Below are experts of layer 3 (counted from 0) of a mixture-of-experts language model. Rows are named router (the router's row for the expert), down (a neuron's output weights, with its number) and show model dimensions 384-511. Each number is 128 + 24 x the weight over its row's rms, rounded and kept within 0 to 255. Numbers have three digits each.
Before each expert's rows: "comes before" lists some tokens at least twice as common just after its tokens as in all text. This comes from a sample of Wikipedia text that the model never trained on. Tokens count by the router's weight.

# expert 4
comes before: "9", "8", " first", " same", " United", " city"
router:144116100106122077098169139147113107136108148128155105099136165162115146141121101116145127151114139159158089114136121133141166177120133103122143111103160155136130149118113096135115120135157128115084158145112083156149169160104109111115140116160130127131156146140110146149157120141158118130089160102124139109115123135159106140149126139143115149130132139134148173123128100145144163116089
down0:163139120086127108159104147126125127107098111103138144119131163156105112141121143146135096147147131095175105119141138117129102137073126112146116156136142096122157124103132146156112147152118177103117091152144117139138161074108141106134145081145131105104091129104144113142123158132151129130161158120142134143137143140153126128141117084090134127076085154119174127153146146136117164157117
down1:133152102114146133117095122115122129157117150111116112111107156121117149110118134136139109152094128115128138138151105153107116097106121127082157109151129131128086108090156141144139118185122108086103114095146131108121105135142145168098166063132120103083093144110100167128147123106099092108115152112129141118117111135130163124132122081124125155150148106145137065159146119097116114136124
down2:118108163137151135138126140130141154142144139081159111115121103150117145141106113153172141077135125136136144104142134122152176151149128133118109119110149094145140122123134112129154113094166112129086118139135120153120156133105142108129120157094129108157140119140095145091112119132094151119117133100126124096122132147077143119132123138163120145144102163135149109138138122100163133175125
down3:177118119112189147166127145101140151165155145135094114157113111125178125155118099161121089144150141130105144123158125142150108109106130106125156091115132143156127171121155054108128177137102137161133120154119124082155137118141137131132120117113154148135166118096128136092116120112158117098154126145153125126129130131157146138137104121089115102095107134146131167160161085121139124152150
down4:134136136150113174091119084129085125167133177139159165125158141127133124095139130127126109104094112150113153133138129123131163111131103151145110149118123109180136156166139120129105125088161128111153142121142139105127126116146134037195111129096117147165109140113134114152163156103105111133134122087126073134141168146155131149132159084069121123124095135098136177145103132115162136126105
down5:159114152062114118105176101096079169146095151139141117129126107125199131140119122133085090167121110093149127153107118140118142071133156175118137114125155137116094096144138131136167098144164127115159127125139102123126135148125142124133080094108114125144127117115138168109166124085138140158102120162088145108196142109109108134114139106113094126139121125140130120131117134120173125133166
down6:139106107137148141107108132159082120143184103161121139109098130156192100165153140133088101154116129151140153158125171168154130147124161127127135135089118121147134153102121100134134150084147105114151128130122126060088127109120143122122117172131123137090170147088122092154139140160083106101099136145100108097183141177105132157112082102082130162095092117148173115122126130131150111090148

# expert 46
comes before: " the", " ", " a", " his", " New", " this"
router:111120163070117151139113116147137127137168110128130102133111125132133137103141115131163162164109141099093074148127128133161148132163140085115164131144099086095158140167155147151171124115103111115148174137148126139161133088123180114105164132113126147147180107135138181114130162118157100077139100114154111158150132118144127128137158156099135126154137173128143089144133097162116126126129
down0:081134125082150149133129076129106125199159108119147125151099102149068104147128119111116073130115117151133112109146102090112138155106137114165118141117120111161103101119140112088142138171175134140105120153094130117131094118135110118151113121125125134113131102141162182132147124154128178128103136154110127140143150157083138098159167099100125138084130145135145136142114133138178165159133
down1:104137151100167120132079109149158147159116195143114126139113149179103162147104133160114156127145159097174124076121131116097127098095130132148105084094115140136108101110095136150115139102164163097129191183147115096127127103149143137107108110120133111132117099128109138104124166118135167156110111141141126119079137094149166171150137104179153137103137148136102116125153147156127154101135
down2:109167136162124175145078119131149130106121144137129100135141109138104113125179096102096135143107117115138126092124163095089079146123146136109096127147129151156103127121102102099120131105125135125173102102144179162132120121125139170147106124138125126168122135113086101140145142162089143111130121117126151111173111136142142072137121116096124155122143160139156101110104101150135136113070
down3:141123133095151094141098134142122100116115142093147085167133117119148130158139101107127127121118126120151120146118137123131143175134154082140138126128140136089145144155144143098171137127145139112149142098095106150115138155152123105133121132105117143124135124122114130116084089158137133119121140190188159120120158128145084114136137141189098138138117137163112139133140141159130132172140
down4:123104182128125155132132126178144125150128112101189106153143127092090160118094136085153137142139133146107088151142120088154100180167171143112130125116136072107136166146138136124132124169149138131163135156118132142142122114099136129114176125190156108133086142129119199107148172115107127117129159126140110151193137137127139112148118095122101135114096113111135142179110089119147121074123
down5:124092110169152105077181145135130117083133168114103159125140138122103116128163126149097147075131120111116167083092140145160126129151139126159158140102132131101129175136131110112137145146177116129113150098126119128115108129127101091116159122152133122146111141103125067145125184118153108119119120134096101120118107163120130119124115138151119147100141132148129086110090146121141096125117
down6:171142125142100184154147189140110101093113173135109160139114102127112114120123147144106124154122154122141137095125129168141093138150152138153111098097125081121133101089106151132136134085133108107166108125132139130113086126134141159130148124157136115126101127119181161161111129141181107160140141114137129167095121129168111107136122160137149108095145163117096120085117137151125087106146

# expert 24
comes before: ":", "==", "1", " ==", "born", "S"
router:135088123129126113153126137159122100121144155140155148135090144165141107132088069136170136141091148112107163092089146140157110116151101107110105087131125141174141172125162144134147144161135100113153138123150072170149142158147117084131122094146133132142108125107115122135123150080129107139123118120153120122148128126163155150118090133148146138172136087151140129164110112150150133127107
down0:177143143105178116117137137148181162134123150128127089153140104148161159158161130146138118110102101081129158166168106077164116147129108154151151130135121092092109098132147111158130131155117115159116133152120125149152128130096110140115149127101153134130134149133109103122084153131118112119161162147090141167131140117105169150141130168135127113140131083100102108162143163105099150156106
down1:094096140103114093111082110151126135150155150162138147120101130107134105144116144128153105146147103123172103102138137139115122143126141152123143133113133104115139146146130161090097155145174110129140178153135158112136109126116117171128137084128162156120104116117153176135164140135119134141149123093129176166158153146142104133121140144117118145160132142161108126161119164145120163119089
down2:106147107148128142072105098147121132081135140101093119141119098159144133138151083151146122150141138104163123093150139120145136129122120068124119127099148145106128144095108116106123158136147106189148118132118115128182075128132131085160140109102109127116164153111143132143109113122123132152121124168100129109137136115172127145113117123151106162067113121158076095137121129122131141101099
down3:152115131135131073120141121109113113112109126143131115134129144112129138165179112114173108128167152121132150138095113109126101131138125124207079093122163122125145100126159122134087090133113119134160100115102098100117143130148148107121149106132167141092122138119116161161119163110171133123149137126117135153145172144126109123120154149107168120163104128116142089132121146117147147128122
down4:094112137110125125141138134136106147073091092154133168104128148118104126152112105123150168087128156131118120111164109129139101148112131143165155105150131100135131132150146144062127121131123112096184097134113131129161116139152138131115145136142122091125113119106124132131166127102118078103098170115132110145121128104126103087128082120124165127138156135139118169164134117127130105135105
down5:129127095077145103168171103127164117121139116126144067131099118118152206117108130102095094142129083108143128125130135129156082156138201127111134137132106166106142129126181144103103142115100127086102155118146110143124106085095133073142107097134145141129121082117098175107138132115145164140131148131131139134139149135128078141116141105114155073150121180094143152090113123127082110114149
down6:156090134082188116155118119097113115170109167138089116148168160094116115109122122112102118150149096126135148151093052125154150099159106137137146158164153153120097063094143130144098131137092169136189147105113146105125149133136122098106133137091145174112151096114119136078143168150176124083089103080085101133113131167105126132138118123113135093126150147159128138098115119100101089143104

# expert 23
comes before: " |", "0", "%", ".", "°", "5"
router:130141114166128083099137135075120117111150150161169121141114089118124171127149173112109110099107098119167153134113143148101142108147155110137108133107146135145146110129131169112135178166134102081145124118163129158159117118160147137115135179098146127119100119158158152154152117128143136096157106100104094098130139152125111147099176115155093098068151145090121146098106120143185099167160
down0:087109115154113112132139138124146126116095112140103154126109121111148169145131101165103143136134103081160165149142097135143146125134119139105144148098157124128128154137154160116137158166142118107150142116127180129115153136106128131193114123135164131114102116093126090179122129115152132152141167135094133080127121070129111120115134116124093107098092102163130061143134174124125132118097
down1:148129131108147120083110122130167125109101185116129131203165138123073171098100170105140093122108132130088109164117114104131106139116178120129136127152124089132147120127136152099100131104109151101119082084149129094148144110128167121108116127116121116146138112156148101147110110061102132137121105122126128134125175114136153125165144091182139093114127103133109138084136086154165117180116
down2:136138111142070111134111174144132142112164130137158114087133116073173106179140148158097130139123117115115149119141146164120135115164084141093124101158108107131183123067127166153121114140084124114140155138139134111093127127141149135133119086122084135170137159144166167145082139127130142138108102160132102167141149086157136095122139081144148125153171119101100103120121103118143119136117
down3:113124091126161138153114142134118114173081075146117127085163128107146138142127093116098128160170135140152138157112181152118103158129146092115162132104144151139087157117146115152155109153141127122101170155111115108098126099117146126159163146130139141161150153144100124132191140116169126145126138089131093168179129110116124132105140136157123191084163097112186127130157154102091130120102
down4:083152146122135190151084127097064160170194082117129136089116128142147120116120116104091103101102126121122129145126125078157143108116157143117158125125105108101127124114110122104111079131124087167128145139105093125125139093111122109123099129113149112109084139186124124104100160224124115135114135107122111134133137126108175128135110179144112165137121115091145148123154127112087138084120
down5:123166158147121137162146124090137172097132113132153152148114135157133176160143137124112118105109104085077115123109152131156109107128094132126139167142115137144117157144145143120119112078136109137107174126129127155131131127117114078155113072098172126079111168107066116135159116135110089145127110133110092097141149120073097131132095129142104155159142123140114126167142109126113132140126
down6:123143121132131103162104151137101198160119144148094109118128194122096155167143128083114132127154146135156160150162135122146102194092114107107142145128115147135154143172140118114141113139121123174122113134130155122126147127133143127148177143127125131143109092118125138124099137147138165101111110108133118146165090102131123166117146110087151114158104078104092122128131114170099129102183

# expert 6
comes before: " the", " his", " a", " birth", " its", " their"
router:112084122130135116149087123142105146134113147106093136158155147141134157078112121153133165141095099097156066132108163116114106126179121113157103143099113140117147121174079106165150116115092112146110105085119136117151150089145156141116167108114113164137205127131178170099157133139123098115123088100154114170110150138133111157102149132125078100156134151150104102141138083165148101124159
down0:137114131127088135126102165115104116147121179153138145093167120172114078144105122089115146133118150161121093133150118161133138140130091086123168103128148128114171149106145134101137118144094116127112123163108140092156087116117139087100147126128137124140158146143145187171098119149134124123120137163108109147136138104124119092102155172117091128106140113106080180164145143118106116153129
down1:114092171116083171135169119157109077156148148096151136135159116116124126088106170154155150162144091165111155115119153103111116120097109144125124127108180135139129170120119135118148133147069132111098097142175113166158141126172096106129115119146145140137135155106133127107162158138155151099151137124128150157132119075146134194176142111152114151149138119141135138154121120106161167103123
down2:142163129119155122109121139153137163105137097152139131116152126122164122114136106163098112170132097170123145173119081145130105102114124123126116143129163135164107135109125108154182113150157147091144165129128132164117136125125077140091104136154140159081159168142119118121138091113088142142122106162112073136108125159103126157105092114110097127128137108152150146128118095132158135107154
down3:132114100109123148121113151102153136112102089128119134140134133090103126134108112105142108174174128131149148136137122074098122089107079122141143108107134099155102128153131115146140150153120138097127146104126108196114164076111137167154092125126144129109144088101138103142157134122117151125078113169125138149077116097087132122098154125148134132143098152105111112126145153119176155096160
down4:151103183098155136117104137086114128124183175088154112142123128144084145161117128095116088149188088136103100092132137151152151130127122140120133166137122131135161084096175117119152155169112097148153166109170113108103108093138113110129175165150109190137150132137133155133141177159107137098066105124132147109159114133110090076120153112103110110128170113193141137141139098092121110154160
down5:122144148137119153126120169136146158097144125115128115168117114151128116137127124139125095128160100098091140132123122148110118117118120158092137113130129114144102141120098123151109106100097130129126123128132111106126120139127100165146099142137123112115123119102169098086122129152120136131085136149135123077118129162074114105150120174115174120144110157150114128082113148123133121119137
down6:172158153152123147113139129129130134144173184141116127130108091118131067165127120132123115098132137129089143131108126136122119107137131096163121117144100150119121090110204136135132133121106143120154142124109121175157140104166107134165136116097098103097131120154115144122114136142122123101184135130106153096087102112140124131092162168119104123171121138148112175129089166138111107133196

# expert 32
comes before: "1", "2", "3", " |", "4", "5"
router:137159140100134132087144132164101148127121106153119113082144107150147106121117144137127115104145169138101110143151115110084156154105108127110143099106138149107094113111156145107069109103154140154098153079133109126135091161085093145116072124173116115130109109149045105162135110120156143110144132162094128071146085157164134105142120110139151129089146102139115131112122150100157132061088
down0:128107109111103138111165112106097085103148165157136150158107098124118111118119135108136150099152139139141125127115129157171131140125109081130085124136115129112100126106126122156109163141070115137160158123126102119145151129121143210100122147132137167147101117126093133118139157130168123151147131146149123124148082135119102109112102132129161135072144092109176133090125159131159091171106
down1:138139110101137127168120148109127134138142094123147148166094131116126124126102089163171118167108109139123110125171146139149111135146119114117151174131089124142120133140114112126125152156118150123131135130152128139143146126148105140110122165143129143130108071127131140141133156130117114085134085136133124116100138130112120152142132119137154125171098129187126122101125127102098128073122
down2:076140084123128122146170135134095102155121145119146108116115152127118154135129116119086145130118096165080151162135130118162126142130142174149066117131137128150184121102129121173196097121190128117093108148103116139147166100115147171108117104113139096113156141114132159104167148122103118154152144168161139142113088171108132151099124137097073143093156125141100155140129149095134137159131
down3:125110148166141149131105171123129154146130146072065114097102120157148157070152114095153159148096112110147156133145127122171165097099132121159176114134131110131171146105105099146120120131121123119119134168135118124135153119156138115088122167083116145116165134124209091154076153107106111179125137141159114142150128111132115148154137129121123165131164115125144158141164084130167121133115
down4:157136132114109166153134096094126167096141117145092138155121166127104154141152092153099126171144146133110094159123110151123165070118124133161114125120119142137118103088145079131103140128115086110101154122157094152133099131120137086106115142129132125128114124108117118132126115148102129099127128107161141120157130108103115169111121111100102118100127142144130155099121132188109055137110
down5:141107109106121141095138100106120122158116158165118103143183092103120140145114134111145104113150079120149097095184077131128133143144161140103157158109143125173123100121126094135081139106172139142118126178158140093110127114093132121094154127134112122150113146154104147194177153117125095091122132079103120121109145139131105088112146143113130128107143130122154123140117135129156117121139
down6:152158123129112113068112122172141107161113147069136133156134137121150124135146136172152096106148137117151168097131097131143141119127125099141132163107087157092156167141133115119139105097153133149163133143080152123099103100130140105084148155134128145101118105105147139127103161121114146172138128137150119162094165133126113093112107119141131131119116141080078137104071118176096149132125

# expert 34
comes before: "\n", ":", " ", "See", "History", " UTC"
router:137101164140120176115112125131153165165140112114118142158111122163140136186132083134135168156119164108141092122143129090151127140072103103121127139139121104184154152108114147103130117136125139116117147136154151128123120131174123141147151127132131163131103101096149111111114108097106106098109154114156111155091125089122085145090133136110111145174128146108115105173123113132130119142142
down0:094136158167103131098123140155113131115084087119140139165118122167106172117145117144142107095111096102151144104146155085115101088157129134113107130156161164093101130158123164120142142087140169097124116112147108135088151182133149130130109091154129113135108155159089123173109131067126137130129129095151147101162125149153153118098126149123154139118125121162170135148159119125130129147184
down1:146077093126112116104130201116101111107123131116122152173076114151117098099161161064155130137081145119139161139137142102117104088129085082175113128163144122123156143089104131135124123135131134162106115122138147128144132107177141146121111114157150142123120159151152149140119098112154123097111127151109114085098085105149114122134118105148131129110095106106133170173142088108142097129112
down2:106106105115116079138141123136145098157100150158145173071154113101091108132092137154154154136136140091143134140118113094129106185154115142114151102125157157101144155147144122154111129142140065129131144133092156123122127140144089155127124124140083179123134099142114077129081131115139105110124090132152122117104154088108189117147147096119129156097121144107108132107126124104155132113129
down3:158136126068132102111122120130150151134127120104141131103130136190100129132115108128105119138125131122134093117089147132152159171160120119137184155142167145141111129154132167155119122133133115101147128114112080079187140138119134147186180103092102112115144103119153135142098114094100104112143105115098129149108151125134108150096076114121115130131177149090126156137111087127146089109136
down4:140136126148098117163185098158101105111137151102121074144161172148154139145139132163109143145127131173136133137153119125144099155144094146130141109171121130138127125090081099212120115084140165111113125132134128143144130123097115094095081125128125125120160131129141112100119127102194143093114160186079141143148112137101101128099138087136115116097122105128136158139132109126127098144134
down5:113121150117156143094168110132150123116091128132138129162158137141122154093139170154126132129091116163130141138149084159170133093159182123148123113132082122146144137159137109133129116139072106135084169105078124104118127137111101124165140125145151142143153157098149115160090119103133125139140113129102140163159089125109096121112132126107093091106151101125146166126087074134137130085110
down6:113162142132114191143116153145163135121088109101127138100153138144073180124108126113105127105086130126152128127102126117124106102107102074127164103093106114096110150139164147111126130142109168145167129157127134140113139136122139152073152117083107152150137114073110117079107120120109120117143153119156152158128085145165155148130134135177131133162145161103125132118141112162164164110121

# expert 45
comes before: " ", "\n", " —", " +", " −", " \""
router:172133152146165138098136096160116127117108140122170156071161131118116095194152112109114130138135094127096144106131146154109128120125143110103125100145173139138098096112172124117111153171156175139132121122137121130124137115104115095117100137159151100094159124100094112168158103143139148177122141125125160150117093168146164123141101154148124142153154132157112178133145146121121129083078
down0:112137117136123124135129107123110093078113164180128073151134090092124110125151115126134107127119106107132138076149131171152136122133120135117104085170149170143158125125125120141163106146140105090115083180124147124082123129178124169130122117112101155105102119135127190164087170129067163153122121148115068114136147076121138113154124149128105128149142143071073135153126126136112148085095
down1:106115094089142170073102104111114133147108147089143148132102187113137179128099128103167104147136142107097145123134097141117135155119135164099132095164106123099133123108160156149196084100153138104126129140118160085164093170113180104176117137168128107119107126132138160139149068104100122142095047100122142141137127149191159099115134098157114214105151105121129129136118103178117133098109
down2:145140110114164163154127124074100095126176143129111134158140178172135138130118138134125106157153107121154152076146103104174127128128100097128116134162110110135122104158175108102145137131104076099081102106094133158131114124128151148112132166113116132158139123124156128170153146084149127140159115112160086110140177175099116145082083106163129106149113089115120145094129128093089091124139
down3:145129145138120175088139168143155120108148127122130139084136145143114138114140163122146158109086132123151125094135134166136133145183172128130142086099155081155118172129165096115101109138081143096134166136099125160105098120136146114142119118122112180117158144147118131132116123086141103122098154121116116107086151122107123155120104125151158125113138124089120137160132149112147171134124
down4:119142184141105123112125100124064144122117103082148086168103113130147145089113159138150135160154112179166129116084098162141091106105147118141155166147116092138148129138130119154104147106144116157105176153131100140148132188111107144101127134114117072122109141164128131133183104146136168093104148158120104156181164112159093087071110114083108112151158112102142091110094183128155153082114
down5:116168108123131126104109101137078125128148151103103111099144137156087121114116135124113122143129143140136127140144122136117170110095156119119117101166096114120168129098174131167088135134114110120130148131140136120128134164108117132145115153058107149181115153126117122145102121120166098111136144116140160116116115088171068113195144122110141118160098163120124154138105115130121134161095
down6:129102121084097165142118099122127114140138128096116106110119166150094173161146107157142132155121152142146103114130131081161137139112127129103145126096122121091156103140136109110125116095117130116110083171143133104104108102071175117132132127126056131132103129140126137096133083126096130124123137102116138130130091104149143144113150124157102093150177118076181077117135149118143103085155

# expert 25
comes before: "0", "1", "8", "9", "2", "7"
router:126145127147140154102183119110129105114080125180150124143148110113146121118143129110126137144115148127140102110104101148128131128110095091079089094120139117134129172113095102104140158140166140096128126120144108121120130104144103158185111128121123085161140149143109099089117119118118129183120109144094131135127113149131124111116145126084076155138095139164163145098130120118148149118115
down0:175097134093175142142129139174166110107132177155155160154155139141116169138148154177088134099094127133140083177093125137111099162100110123145150142160131133124147111139106131086103120137135134126106124120115121142130176053141124097149106152133126103109139098116100141151111128126116123190063128068171090103101143116123123107159126177120135125146092127105117124159077092179172157137126
down1:161126120111115150135110105116144138108186130104107114172114132084091142113114141133122133134114118120157120111130150183108174139111104148138091082143117121129149134112109151096121147113129147144115112173104115158136155099115152114096154108131062123160149147157138099156131101114138134168100089072111150123116144144134123143120131120122126146132105133092123119123108163137126082151120
down2:123167123136171105099122138096119121131104140109078151090102082142161145150124138149147062142141117133176142129090074137147142143131152162120144106133148130124119154154129102148090162116086134103124099117134106113156108106119169147103184176146098131159147146153135133118167155075121144095082140129101131114119097143078111082140158138161104127084141094173102128114138124166091177171169
down3:159065132121152141123197081153175143115160146149128128181134127114110143121128142139130148160161071142115135117127143115142164131124115133140137126127134138149125120117145137101164120135113102102121109154136148124146130111135123126105114115136097144094136099150093151128120161138128137148100114132130141177100153111128109096117160173122138117138159106118107085133124108146133157124119
down4:138104129106079117140089160143147107114168143112121097143158081102128097159109162110134131141171136108150178129127161183070124136134111150150112101142119160136132167140153106110131152165117125100109087118151140140099126086149112093140101128156136104141136110122132133116122119102147166156140153135133105102109122123076127080140128120149121131140113105147158145144110089161077122149120
down5:119159149128146159149119152126107131122104129138125085127136097140137113124064097108135106160154139117147126126150152156090144145121090141169141115091117117115142127131071149133139113099133133138127134143121098134106135149190161137118078101101120167122152121114159120138092137156104045139178084127141144122154150129123134103124108155127125138119146114148133117150138157096084176138137
down6:130144103125111112108185139156144092166105141104127126157116144115136143130187131123081123147131169127131120114130146154124067127170168133077088161160126128078196099145126178116132111149122106149137138111129112118185126157104169153161157119122123140123090134142108122135144109111158115143150096121154163129090154142119115103157097120112136104100105147126119149152127102108120149120127

# expert 8
comes before: "1", "5", "3", "4", "6", " ("
router:107133134137133158149146126154146142122132122117128103109117142133122108103125100151161158086085104124162090101085152136162138091112135142133125110136117144150153156163096107108159151102140111123148126121107180165133164112124143129085153164109094155149137100110135147115113126109129110098080121121139112151144139098125103150141109094130138124116131159125160095145119102168138107146105
down0:131122122123106139084115113109110129101136132142101123064152158105119110153138097135148131099113159124096134077147137101127064164184150109116085121108106135129130168101154133127103135132098116112141105217126131122071078107136135124141145107146149112098117144111163173083087133163137140163134135126091133122113089172153149155135108120128121127114095115128140123161112098102165128137169
down1:128129116153098129155103137139141138113119165126147122145108092110161125101088100115139107132119123139123096101090139126135113107116124108099143179147100119102088119140112148145117150111162115094137119128111115141097153142172109161056117126126141095118135093068139109119109123121078103127129133135091170100147089110145127143101154130138101125143105077087076102124091113084130121142127
down2:163134120119095121130129157142133153112114136142107146127135104094118113075139164132136105158125151143133117129131149147144145146120165117093152123100106153105133068137119111109101136101138146165093158133078123087133136144126160120091150138147167073136131117139096100138127104156102132138143125111121140115095127149111109164143128153165142113119096135107100109111180129093120142110136
down3:124170131122156093164132092103160119178125062142157107133106117141122110151144099129172128112121154124159124180128103151106121120133133057137149160182120087092100120153112105143086141120146120137151106158130129119117138120107121124143099155145151088086110126149134141131125114142114110161130114133137128134094123157122083098107127207119156122133117157101115116130138096161182105148092
down4:157110122104184157147146153086138097177139129141151164181103132096173150102137176141150124161129135128130185145154170114119143112093158110126158102115139126069099108115152138100124080095156112100109116158123127143150123137122123124160120138143133118099112130153118087072155145128108127118148145163120137171168133163133123126098122090162129139089128122145076127156168148116105161128107
down5:089117103157135113092120120151141141163131113119092138148150122150079117095171088113118120163101165118123095172133155103100159145111129146107140089128125150096122112106127147116138098124096163101105131138124141176155110143136112101123142118137140114143073112132129123104063100170112106142103142141143150126147151110134095112151134135147127144153143126129116137126141111117142105123111
down6:136129131138127136139121158121122134128136097128166102115095118133125095115148101141119138149105116123114137135155137163089114105106112170131136107083165070154090106158132123121135115125132126117123145095132155132106111098174165126100108097125135148126152140175105148152142123131125129109103134132109029138137143159129103122130157095156116150135104074134143066154103129126154076149122

# expert 26
comes before: " the", " a", " his", " an", " their", " her"
router:119131141151126118143163155107126169137108149082103112149158137163089132151131156154103107139114109132117166138184123098133112131180098086123103145113100143157123098108112148071138144110121132114107130164104158136139157127133134128126123103158125132120120112131128133137139098109151131144142115128146143126135154105100162105101171097152167078160133121073129108112148109120105130122115
down0:171130116103131105126130118111174126099150091052125116148117118167174104122110134138132125134121182107083139121119072170096137112112122112117098112169118138192108118122131118153111123136169120150121096136114141131102139171152099078128134119175160124155127123136080132124110090090163084112120155141129122132126125148105119155097134130133108145109101120136142128115120102109133123157218
down1:132138109129108082137133119146129125175145120108141165091132163127108130135126088126105119110114119112142136122099140162101137134134111133089152126091147104131115105134117093126103168151128158145156153142130086161130156128098077123120078116105123099136104139141152146129088166120092096137115130117106112082119127128099172163132109097131149101119149096150137152111124110163142167105109
down2:151095201126119082154096157110123138150140152152127156129155082104151132125137138159132122108140154140158109121129115145142149136053129099143132122138085095126110092080103149062110098128121121091085098131075129101094104120144113112152168153071110125114064122124169138092089133114177120117087176155114128124097148105124143136146136147134123126109103122092120121125137146111152112103134
down3:131112120136081113159102100150125133145177108156120119093103128139138078146176118157123152130116202109192113135147137140153117145107122128121094134157125107116141133129116115147145156113106119139117116125129170154097117150176137114120148138149170163092145111138133115083125119104082086148133144147159153111111104125116123150152097150120126090125117113106127118143156156145104119090131
down4:167123089134135095127100143165137140124123104109139135113151120124122112146158166081104130129089140120146179125110122109124142102174146148123134117125097144133152094091108124150109105135149151154107106099152160123082131141125121128116082093121117128115100094095085107111125132126126145095097134138109099150115132115111120156111122113158131123125131108120110135106129089105141121139096
down5:132109100147171103119152122121071120129107160107160148098131164157130115136178152134085161175117124148175124108157113153180145146154096123169117090139105142194131087098126137159163120096160156077116128101157133159081168117144122149104135101158128162134122090137148144110110087111137189122095104129155170134115110118139153148108139106101072142145121103126144080132108141125123142128116
down6:151093096118130103107148148137123158130143136135124119105128087092180105118120140144144131089142125120114097155112123132193120183124137118123069131114164136067121149140171134134136143124101153156090175189141123146095117128133103132079171100127104071150129156120117087132108121129128177110087153135145158161147142139119123078096126131065077127133154143168115161083138089128131153163084

# expert 16
comes before: " the", " to", " a", " be", " his", " in"
router:152094157137121161109159153119160169140135142115066105156139098132124175174122203096139131156135120132131177108182150129145163087116097123160121120153112117133127083145145142151140131087152139152144096151135149155145108113122133138134107098148123142090124177131115118093133101118142126137169137128111136111161105144155186130106109111150186127195114145094177134168147124130151105136142
down0:129122137163160121143128134163129116139136108105159104130103154113144118139122106113134149136098102142128116108087161174115105152100155145128147151176128124122122096135145120112110089110099136100153089162129125120169128107093117119090166149076153126092129130121113178161106161131124145106136082142157163136148145107124158103150101110096122118114146151155155137165113121136119147134171
down1:081111121080144122111136123106163139115147153143131092108127135117138137107138112120077107145106118117153099141109161109129160148120132171072107124149094130087111158072110152143131134109116105103167114172100091068093148121147131135113124152086089150079110145152142180107134124096148147114120121136161124178069105145138109120130127126148117102106134125125138091085126134122150127135093
down2:147124095128104109108157118130113110097146134130127096116120160120125078036124132109159149094101151101122083142153149128136116163174132161172104097096103155154111102100088130138130123112093139134076143153096118103142142107147104108078153154141133111102157156122172158094086149077150151121081172132130124108127150109115132120139099119097128113107141112126111090101180128116116128164097
down3:109115159134148131149129151154153124120099085097130111122141163139071157104100115062138133140091115124156121125137112165190146113120147134120083145145130113154145154126117157102107115124118141165127137090173088159168116141120132146153126127141121141162125120102146178118107126125157125134122115120110136165124105150134126170156112136071138113135120116140117146148122117128138137167123
down4:115118135115148068086132107109133078100093147157079149155127134142109152131110118192129148114069117138148145128114124101140118105117165160140124163156149150153131121139139078090120097179120107114085177177099159151163090141137118078117158127120097116121155115104148125113118082116094103148137129125134151116107151093159118095116100096095123105109131106112153130133115118124108150130144
down5:103113180092131128147129137144116107118144121143113043130161116092123128169139116128176145130144139114078144159161106161125137104120144151132177097123123173135140132147122147113119153110144146171120140139145120157119143115112117092161144129166105070153089134141097135081120124143134127160119131116123096122107111121119132095100101153120130159134118152066135133132167123107121123133130
down6:126156160159100117115159073112145145099101109136103108091136136113138146147129086103116086101179100133131126163080132130145108107106136139135158148125112122156158157147145149136097161125116128095098125128134114133098113114134137130106121122112090111094141125106101146124156143079130122117150144139133112095139147183147118158092128122151148121144114131144107132120106152119083104080123

# expert 30
comes before: " of", ".", ",", " in", " and", " was"
router:096123126130149147138151121152138104086108193165141117148152118128161116190116122147109132102149143164119187106139134116132134121123143162134129128147104128100116139102125153149139134156141169124161144134133115093132099132119097108142127142090119133136077156114153106126131116124133133125110136137113119114145127126115172141124149151094131106111099091116148102112113179139111097148140
down0:114129120148163139127113124099063107114133153142075157118123131129158109098138113185139117134089130113105066129151087136113111130135150089117119155100166085136115150148112081137123165129161128111114123097146141108111132130113163156122108104104109116121154133064100112123115133092167145154118106102126116089110105138120086162121128115138111135165122133098160133110134101144222169172108
down1:134074154121165125105147131130136113135143136125100103120160129136066119109104151113136130170141109126147109111130112119109137132111141083113167101098136126122133145121099159126124138105107098115114147109095132126118153164141119174088152123124122150171140155054102123132129114115140096114149152109137177172114129105141135111114142130088135124144120142138107134091144112106101155125095
down2:113134141155121153141110154109135127123141141146114100153137099100099116102131132157130113083153124130105150139094160140098115167152109131148160104112103126137136149165142115071129141105126121129115135130117098151126104104147112127112146143142119108165168175092124167120150119147081097151127090114122132121113124130125106122110084111082074127151089110123178130122111130127109106152130
down3:094161078114159163114089162089100119126113117125105168150093126175114106125140159188104142105133149130125147110099139132126163111122137129109163133134133143137119101111148069090127124150140125155086083126139073149102118170154195138136144122151171141115129117133102111119136128117166098111126111114120159142108134097101154102137100149151129156120126133128139133141167095094112116118097
down4:152153118086109173162139091128137157147133142094105087164178138128111149138085140118115094110139099120092128140136118122161143138096162131153118184129102110098173142068099110118147109132087113123184131130126114121152149092170124118119111133121098118127151084117136145131109153119139120129174162110072168111139130111105103120136134130155112136123114130162171115166127184147089139111155
down5:148089101165102174101115067119186102117146143153177100164149088138135133142128188144123167131135137107175092143115134129138119165121106076098086095108108152085102119132125136156118108102178157120140103172120157127114126117151109196113098101071091083168111143138096129150160126142109158108128145115112096117137110152140130149142119147108135142137138124153142133143139094113148178096106
down6:116107105141127123163156132164149109124079120105192107138144111159160156111097131128136097160140096084176161150121140087132117148107156151164127138115119138162134148066079147123112145125116099129139094123136158145122121117169138149100140080155132125153147110164173137142140132145100170129116172082103131145129112085125127066150097055054136103107169130137117111099139124106129127105114